Weights of a small mixture-of-experts language model, trained from scratch on English Wikipedia.
Size: width 160, 11.6M parameters.
Below are experts of layer 6 (counted from 0) of a mixture-of-experts language model. Rows are named router (the router's row for the expert), up (a neuron's input weights, with its number) and show model dimensions 80-159. Each number is 50 + 10 x the weight over its row's rms, rounded and kept within 0 to 99.
After each expert's rows: a language model's description of what the expert responds to. This comes from a sample of Wikipedia text that the model never trained on.

# expert 5
router:63 43 55 55 61 54 52 55 45 65 53 51 55 41 66 54 44 47 70 54 38 46 52 40 57 65 40 46 45 56 39 37 57 37 47 53 47 53 58 61 46 43 36 37 35 38 58 48 56 56 59 67 46 60 50 45 39 49 57 49 51 52 48 37 43 56 60 50 45 54 48 63 31 71 53 41 51 59 61 47
up0:54 31 57 50 41 33 36 50 49 46 52 48 54 54 69 41 36 50 64 51 62 53 38 33 44 51 54 49 43 39 64 71 46 60 75 61 55 57 56 59 62 36 54 56 56 50 51 43 84 47 38 53 58 47 54 45 36 75 49 66 53 39 54 57 51 56 64 54 44 47 48 52 50 55 36 64 50 60 44 52
up1:54 44 29 69 58 35 66 40 36 48 43 60 55 56 60 65 48 43 61 56 55 62 39 48 40 37 57 59 44 44 49 43 44 64 65 47 59 54 59 55 47 48 58 60 47 35 52 60 38 33 58 34 54 53 52 77 37 55 64 38 43 31 51 53 71 52 51 46 59 59 45 39 60 40 71 45 50 74 58 40
Sports tables and headings. Word starts in sports results tables, section headings and season text, such as Round, Season, Saturday, In case, spring.

# expert 28
router:52 52 64 30 64 43 40 53 38 39 51 61 56 45 63 67 48 37 57 46 48 51 65 52 43 43 41 47 35 39 51 58 53 49 61 58 47 59 56 70 41 40 39 53 53 64 38 50 53 52 61 26 39 49 56 48 47 43 69 58 43 40 49 46 47 43 55 47 64 55 50 38 62 68 41 47 43 66 53 25
up0:43 64 47 56 36 58 51 36 50 62 53 42 56 50 51 47 50 55 42 51 46 49 53 58 45 62 53 78 44 52 44 62 33 67 56 59 46 53 33 70 70 44 42 72 56 55 66 38 63 63 54 59 56 57 47 56 44 66 48 62 51 56 28 55 26 45 56 45 58 34 53 49 57 58 63 31 50 33 36 53
up1:45 49 47 50 52 53 40 66 42 47 49 36 54 45 61 45 24 38 57 56 57 50 60 61 35 58 60 72 46 52 45 47 47 62 69 67 31 45 46 61 55 57 58 64 51 30 65 52 63 61 57 55 54 45 62 53 36 37 62 47 52 42 35 47 55 43 61 62 40 31 42 47 48 50 36 58 61 62 48 48
Clause-joining commas and modals. Commas, and, to and verbs like would, could, been, began that continue clauses in plot summaries and narrative prose.

# expert 27
router:45 49 41 51 47 39 45 45 44 56 46 48 44 63 53 50 62 54 41 42 32 59 41 41 53 66 34 56 48 65 59 46 53 55 68 54 25 55 61 33 68 56 55 37 54 46 56 43 37 41 24 50 31 55 49 49 58 43 40 43 40 55 40 49 58 26 49 57 59 49 46 46 64 24 70 61 51 47 70 47
up3:54 56 41 58 44 65 53 30 44 47 59 52 49 73 34 57 39 39 29 48 29 65 47 53 44 54 58 66 39 53 37 43 44 45 54 59 37 47 60 53 55 63 50 55 34 60 59 65 46 40 41 54 59 60 47 52 52 49 65 52 41 63 37 33 35 53 51 43 43 45 45 40 52 58 55 76 57 46 60 62
up4:68 57 49 68 49 31 53 46 53 56 75 59 40 58 52 31 32 30 57 57 42 65 48 30 61 59 35 54 66 64 45 49 54 51 66 49 62 36 37 57 63 47 44 65 42 43 54 53 52 39 35 45 35 51 46 50 67 49 59 40 36 61 47 54 63 63 51 39 35 67 52 60 45 45 58 33 51 42 57 41
Table cell numbers. Digits and short values inside table cells, like ranks, scores, vote counts, closing parentheses, and player positions MF, DF, FW.

# expert 21
router:42 54 45 62 55 63 53 48 54 57 45 45 51 35 46 34 61 53 65 46 61 37 46 58 49 46 66 52 60 39 48 51 62 65 45 60 68 71 74 29 44 65 63 61 42 67 34 48 54 38 62 55 37 50 51 45 29 48 40 53 37 42 47 47 51 42 54 59 64 67 50 50 56 63 34 41 51 55 39 37
up3:47 38 49 48 51 45 73 49 76 49 41 39 29 39 54 63 50 59 52 48 56 52 62 73 47 38 39 42 52 52 39 47 35 38 58 40 53 56 47 37 27 46 57 56 43 51 44 39 55 43 42 47 50 49 53 43 55 54 43 51 34 47 63 67 54 54 49 68 45 70 50 55 52 40 42 45 54 40 53 40
up4:63 47 53 40 61 57 36 55 49 34 35 45 55 54 43 56 53 49 41 46 53 53 45 59 60 41 45 50 59 64 56 49 66 49 40 43 53 47 44 34 47 48 55 54 56 55 38 54 70 48 49 42 49 24 66 47 46 44 38 62 58 58 63 60 46 65 54 53 45 47 52 39 71 58 53 67 43 46 48 44
Spaces and open brackets. Bare spaces before numbers, open parentheses and brackets, hyphens and dashes, as in Falcon 9, Moholy-Nagy, Barbados (13).

# expert 10
router:54 56 47 44 68 44 38 65 60 45 53 36 46 64 56 58 51 73 52 50 52 40 74 50 60 58 56 52 41 58 40 41 59 37 43 44 45 54 62 33 61 38 39 48 34 53 60 44 39 50 58 64 53 66 51 37 37 61 53 65 53 54 31 42 48 43 59 58 59 53 42 66 50 47 70 49 50 44 46 46
up3:58 50 39 35 66 39 38 71 55 56 51 38 41 41 47 58 44 58 57 43 55 56 36 60 57 67 49 47 53 56 63 55 65 41 39 43 53 71 48 51 43 38 39 51 53 64 41 52 52 62 50 52 56 59 30 56 41 64 61 46 46 66 42 43 40 57 41 32 35 56 58 40 50 50 61 56 31 56 68 56
up4:56 70 53 46 58 60 62 60 50 65 35 46 18 34 47 59 31 41 52 56 51 35 43 42 34 51 41 48 36 53 63 51 63 57 50 57 73 55 44 33 61 54 32 45 60 41 64 49 36 48 39 50 51 50 63 47 48 51 54 49 42 65 37 53 42 45 53 53 52 45 60 54 44 54 45 63 68 49 44 38
Month names in dates. Month names and the spaces around them in dates, in prose and in tables, such as 23 January 2017, October 6, July 16.

# expert 14
router:47 57 41 33 55 58 68 38 58 44 56 39 48 46 51 46 51 36 56 42 53 57 35 48 61 54 35 63 62 50 59 58 31 48 56 41 38 46 42 64 55 51 63 41 53 34 45 50 28 57 45 36 51 36 69 48 62 44 51 57 60 52 70 49 36 49 55 26 42 63 61 48 30 46 64 52 43 59 32 43
up26:49 58 49 55 45 31 46 56 65 30 52 48 72 45 51 42 36 43 46 60 59 59 50 32 55 48 38 40 59 58 40 42 42 61 43 51 46 53 54 58 38 55 31 48 53 57 41 58 48 42 63 39 47 39 48 20 70 53 49 41 58 28 56 52 52 38 45 44 39 41 43 60 50 52 38 47 39 41 49 40
up27:57 37 61 56 48 41 37 53 39 42 54 35 38 36 54 40 44 49 57 42 47 45 62 54 55 31 57 63 39 59 54 35 44 62 55 41 63 65 47 56 35 54 54 40 42 52 51 48 52 66 51 61 54 51 45 43 39 51 62 46 58 39 49 37 36 40 38 65 61 56 47 39 56 64 46 36 55 69 44 59
Latinate word prefixes. Opening pieces of longer Latinate words after a, the, and, such as comp, cont, inter, con, exper in companion, content, constitutional.

# expert 12
router:51 53 41 39 38 55 35 44 62 55 40 43 35 39 60 45 48 46 45 41 32 70 40 43 53 45 50 60 55 54 42 52 48 39 49 47 57 39 54 67 53 48 56 61 59 47 57 35 52 40 51 59 68 52 67 45 54 35 57 55 67 32 55 64 50 67 59 58 48 44 35 69 46 57 39 43 41 37 70 64
up3:58 52 55 32 49 40 55 39 48 69 34 45 39 43 46 50 44 48 36 42 33 64 65 68 59 48 59 65 67 54 38 60 48 49 42 57 62 70 60 73 39 64 54 56 46 56 50 42 47 56 51 49 42 44 55 43 45 33 68 51 55 49 67 67 49 55 49 31 15 30 42 48 40 55 60 40 41 37 54 49
up4:72 47 46 49 42 47 45 43 39 58 46 62 65 68 61 60 49 32 41 52 50 53 46 52 36 45 45 43 34 51 56 61 34 57 48 60 46 37 59 59 44 39 47 65 59 38 50 49 45 38 61 62 56 56 44 57 58 61 52 46 60 50 59 41 63 44 57 43 35 35 55 46 63 60 48 53 65 64 38 42
Table header cells. Pipe separators and abbreviated column headers in sports and election tables, such as Pld, PF, PPG, Pos, Candidate, Result.

# expert 11
router:65 51 55 58 45 45 52 59 60 74 55 56 61 43 37 54 44 42 37 53 56 60 38 49 58 71 48 53 61 49 29 46 33 48 41 47 29 43 53 58 33 49 29 55 47 71 62 65 27 36 52 53 49 56 43 49 47 42 70 38 55 74 61 48 42 45 47 43 31 28 45 37 48 41 40 61 53 39 39 52
up0:34 62 57 40 64 49 49 44 31 44 49 38 49 58 62 34 63 37 40 51 63 47 55 57 38 47 37 51 41 48 55 60 45 40 59 43 54 49 50 41 56 38 44 26 58 51 53 45 43 57 64 49 56 39 38 64 46 46 45 30 39 55 60 60 68 55 58 62 45 58 38 58 56 36 42 34 44 56 56 64
up1:58 54 51 42 41 46 67 43 47 41 48 35 45 56 52 40 50 37 34 45 45 49 48 38 45 42 45 42 47 65 54 38 59 34 43 65 37 35 47 44 63 47 66 63 50 37 43 62 41 52 47 31 59 51 53 45 59 48 43 52 34 54 54 38 37 34 46 23 46 33 47 41 39 37 59 44 45 49 37 51
Infobox field labels. Field names and list dashes in infoboxes and credits, such as Language, Publisher, Kingdom:, plus media nouns like album, film, song.

# expert 17
router:40 38 52 56 68 47 54 57 43 22 58 46 36 45 49 59 55 47 37 62 41 40 44 52 46 59 34 62 64 50 58 54 54 48 56 53 34 43 48 54 55 46 50 49 34 38 51 54 46 42 44 34 43 43 57 39 71 51 50 44 38 40 43 43 43 30 45 58 58 48 47 55 48 39 54 36 58 54 55 42
up0:50 57 54 51 62 56 53 42 46 42 39 45 41 57 38 63 44 64 40 47 44 39 52 51 47 44 49 61 32 53 35 66 49 59 59 42 62 55 43 44 39 24 50 52 54 44 58 44 68 64 46 38 46 49 40 35 45 50 65 55 37 53 31 61 53 41 39 55 46 40 53 48 63 66 45 64 37 52 59 49
up1:47 50 55 40 45 48 53 57 37 61 37 72 42 57 43 41 44 34 49 44 65 41 59 65 26 43 53 49 58 30 40 51 22 44 39 35 43 44 42 41 40 41 59 54 47 48 52 51 52 60 53 53 59 60 44 60 68 48 45 38 54 47 57 68 54 51 55 35 53 62 51 47 57 49 34 52 51 63 39 64
Occupation nouns, name endings. Occupation words and surname endings in biography lists and openings, such as footballer, politician, journalist, -ić, -ov, goalkeeper.

# expert 30
router:39 48 45 45 39 62 59 56 26 55 31 46 38 77 52 45 56 62 34 41 53 69 55 41 42 55 64 60 40 48 33 43 38 49 32 38 50 41 48 52 38 46 52 30 47 61 51 36 74 56 44 66 46 44 34 49 57 57 52 59 35 54 44 77 62 61 38 46 51 45 73 49 31 38 40 63 44 44 62 40
up26:46 45 46 44 49 39 46 47 39 51 37 39 49 36 66 31 68 51 55 51 43 44 39 40 63 47 48 54 69 52 49 45 46 55 51 46 65 55 66 69 46 51 48 38 52 33 60 59 48 41 41 79 61 43 34 63 39 43 36 35 61 45 49 42 39 38 36 58 48 50 52 63 53 51 33 61 61 75 56 48
up27:38 36 54 33 67 61 43 52 45 47 52 64 42 40 43 66 74 45 60 35 56 55 63 45 55 58 49 43 59 59 41 39 39 64 31 60 49 48 59 50 39 51 45 43 45 73 45 55 52 34 31 51 44 59 60 42 41 50 61 66 26 51 59 50 62 48 42 44 63 41 63 45 55 53 47 43 38 57 63 43
Word-initial stems. First pieces of common lowercase technical or scientific words, mostly in science prose, such as met(abolism), cent(ers), histor(ic), par(asites).

# expert 19
router:45 52 58 51 64 51 52 59 50 54 19 50 52 44 63 58 31 65 45 44 46 26 33 61 52 59 35 44 34 35 61 49 46 37 41 64 54 62 50 47 51 51 51 53 49 63 46 70 47 57 50 51 57 70 53 56 46 49 56 57 54 38 40 63 42 58 40 52 45 44 55 46 38 43 69 54 42 60 54 55
up0:51 41 31 50 58 51 50 51 53 48 45 49 51 59 56 39 58 37 57 46 54 44 43 41 43 67 41 53 53 36 51 34 46 35 58 63 52 61 61 56 42 52 52 59 46 45 38 43 25 35 47 57 54 62 67 43 63 56 47 57 40 51 58 43 39 38 51 39 53 45 46 72 55 52 56 39 57 49 46 45
up1:67 46 52 51 52 61 47 48 44 60 32 62 47 56 65 65 58 41 52 59 64 67 47 44 62 58 27 28 46 70 52 38 37 52 33 55 28 50 57 47 36 67 44 68 43 65 48 67 63 51 58 60 38 51 31 75 39 48 53 43 39 50 47 33 39 43 50 39 63 49 60 49 44 52 51 59 48 56 46 47
Names and title fragments. Given names such as John, Richard, Mary and word pieces inside proper names and film or book titles, such as Sw-ift, W-ang.

# expert 1
router:57 41 39 45 57 45 44 54 44 33 54 43 33 53 39 63 33 37 46 43 46 47 28 56 67 46 57 37 65 55 43 59 57 45 57 61 73 54 48 35 49 41 65 60 35 51 53 66 52 43 69 42 64 45 54 41 52 52 57 40 35 41 32 53 51 35 46 39 68 48 50 51 79 61 35 41 57 50 53 62
up29:60 38 44 57 57 36 50 41 58 58 60 53 45 49 60 49 65 39 60 41 51 37 51 57 53 63 60 41 58 70 51 51 40 53 38 38 47 32 70 32 66 42 35 49 29 41 58 46 39 39 46 39 51 55 37 60 58 42 50 42 50 62 59 55 49 27 52 37 48 47 48 66 56 42 72 50 51 38 58 70
up30:50 64 47 38 51 75 58 47 38 57 56 44 50 48 53 46 66 44 65 66 50 38 51 45 29 44 45 44 47 41 36 48 50 64 56 54 57 53 57 53 38 53 52 48 63 41 38 37 43 29 43 59 55 61 52 77 57 63 42 44 50 43 46 49 35 52 61 60 60 57 60 45 44 40 42 48 42 50 54 54
Table and list separators. Cell separators, commas, semicolons and colons between entries in tables and lists, such as results tables, tour dates and country tallies.

# expert 31
router:41 62 59 57 47 40 52 36 41 40 42 55 50 65 48 68 67 61 35 48 39 54 76 64 34 52 57 63 40 48 49 39 47 32 52 44 64 50 51 48 53 57 53 53 51 53 60 36 73 59 35 62 51 43 50 54 45 62 51 65 60 56 52 60 58 58 56 63 54 42 51 54 67 49 45 66 23 32 45 42
up3:63 67 42 65 33 54 38 46 39 51 47 53 40 37 40 57 55 51 59 48 50 57 45 42 38 55 34 61 63 57 49 50 47 58 45 59 58 61 52 81 53 59 46 49 49 44 54 42 63 63 52 40 56 64 68 57 59 52 57 45 36 34 57 48 54 44 39 42 46 41 54 49 41 60 49 47 44 47 70 48
up4:50 35 32 49 34 52 32 53 40 51 63 49 42 57 66 50 56 40 38 37 42 60 55 39 41 48 40 56 50 36 73 61 46 45 54 58 48 60 50 58 50 41 56 54 35 58 40 37 43 46 43 63 48 39 47 50 52 45 57 46 46 40 52 70 49 54 60 40 59 45 38 50 57 44 37 67 40 43 49 66
Location and direction words. Prepositions and direction words in geography text, such as "is located at", north, southwest, near, along a river or railway.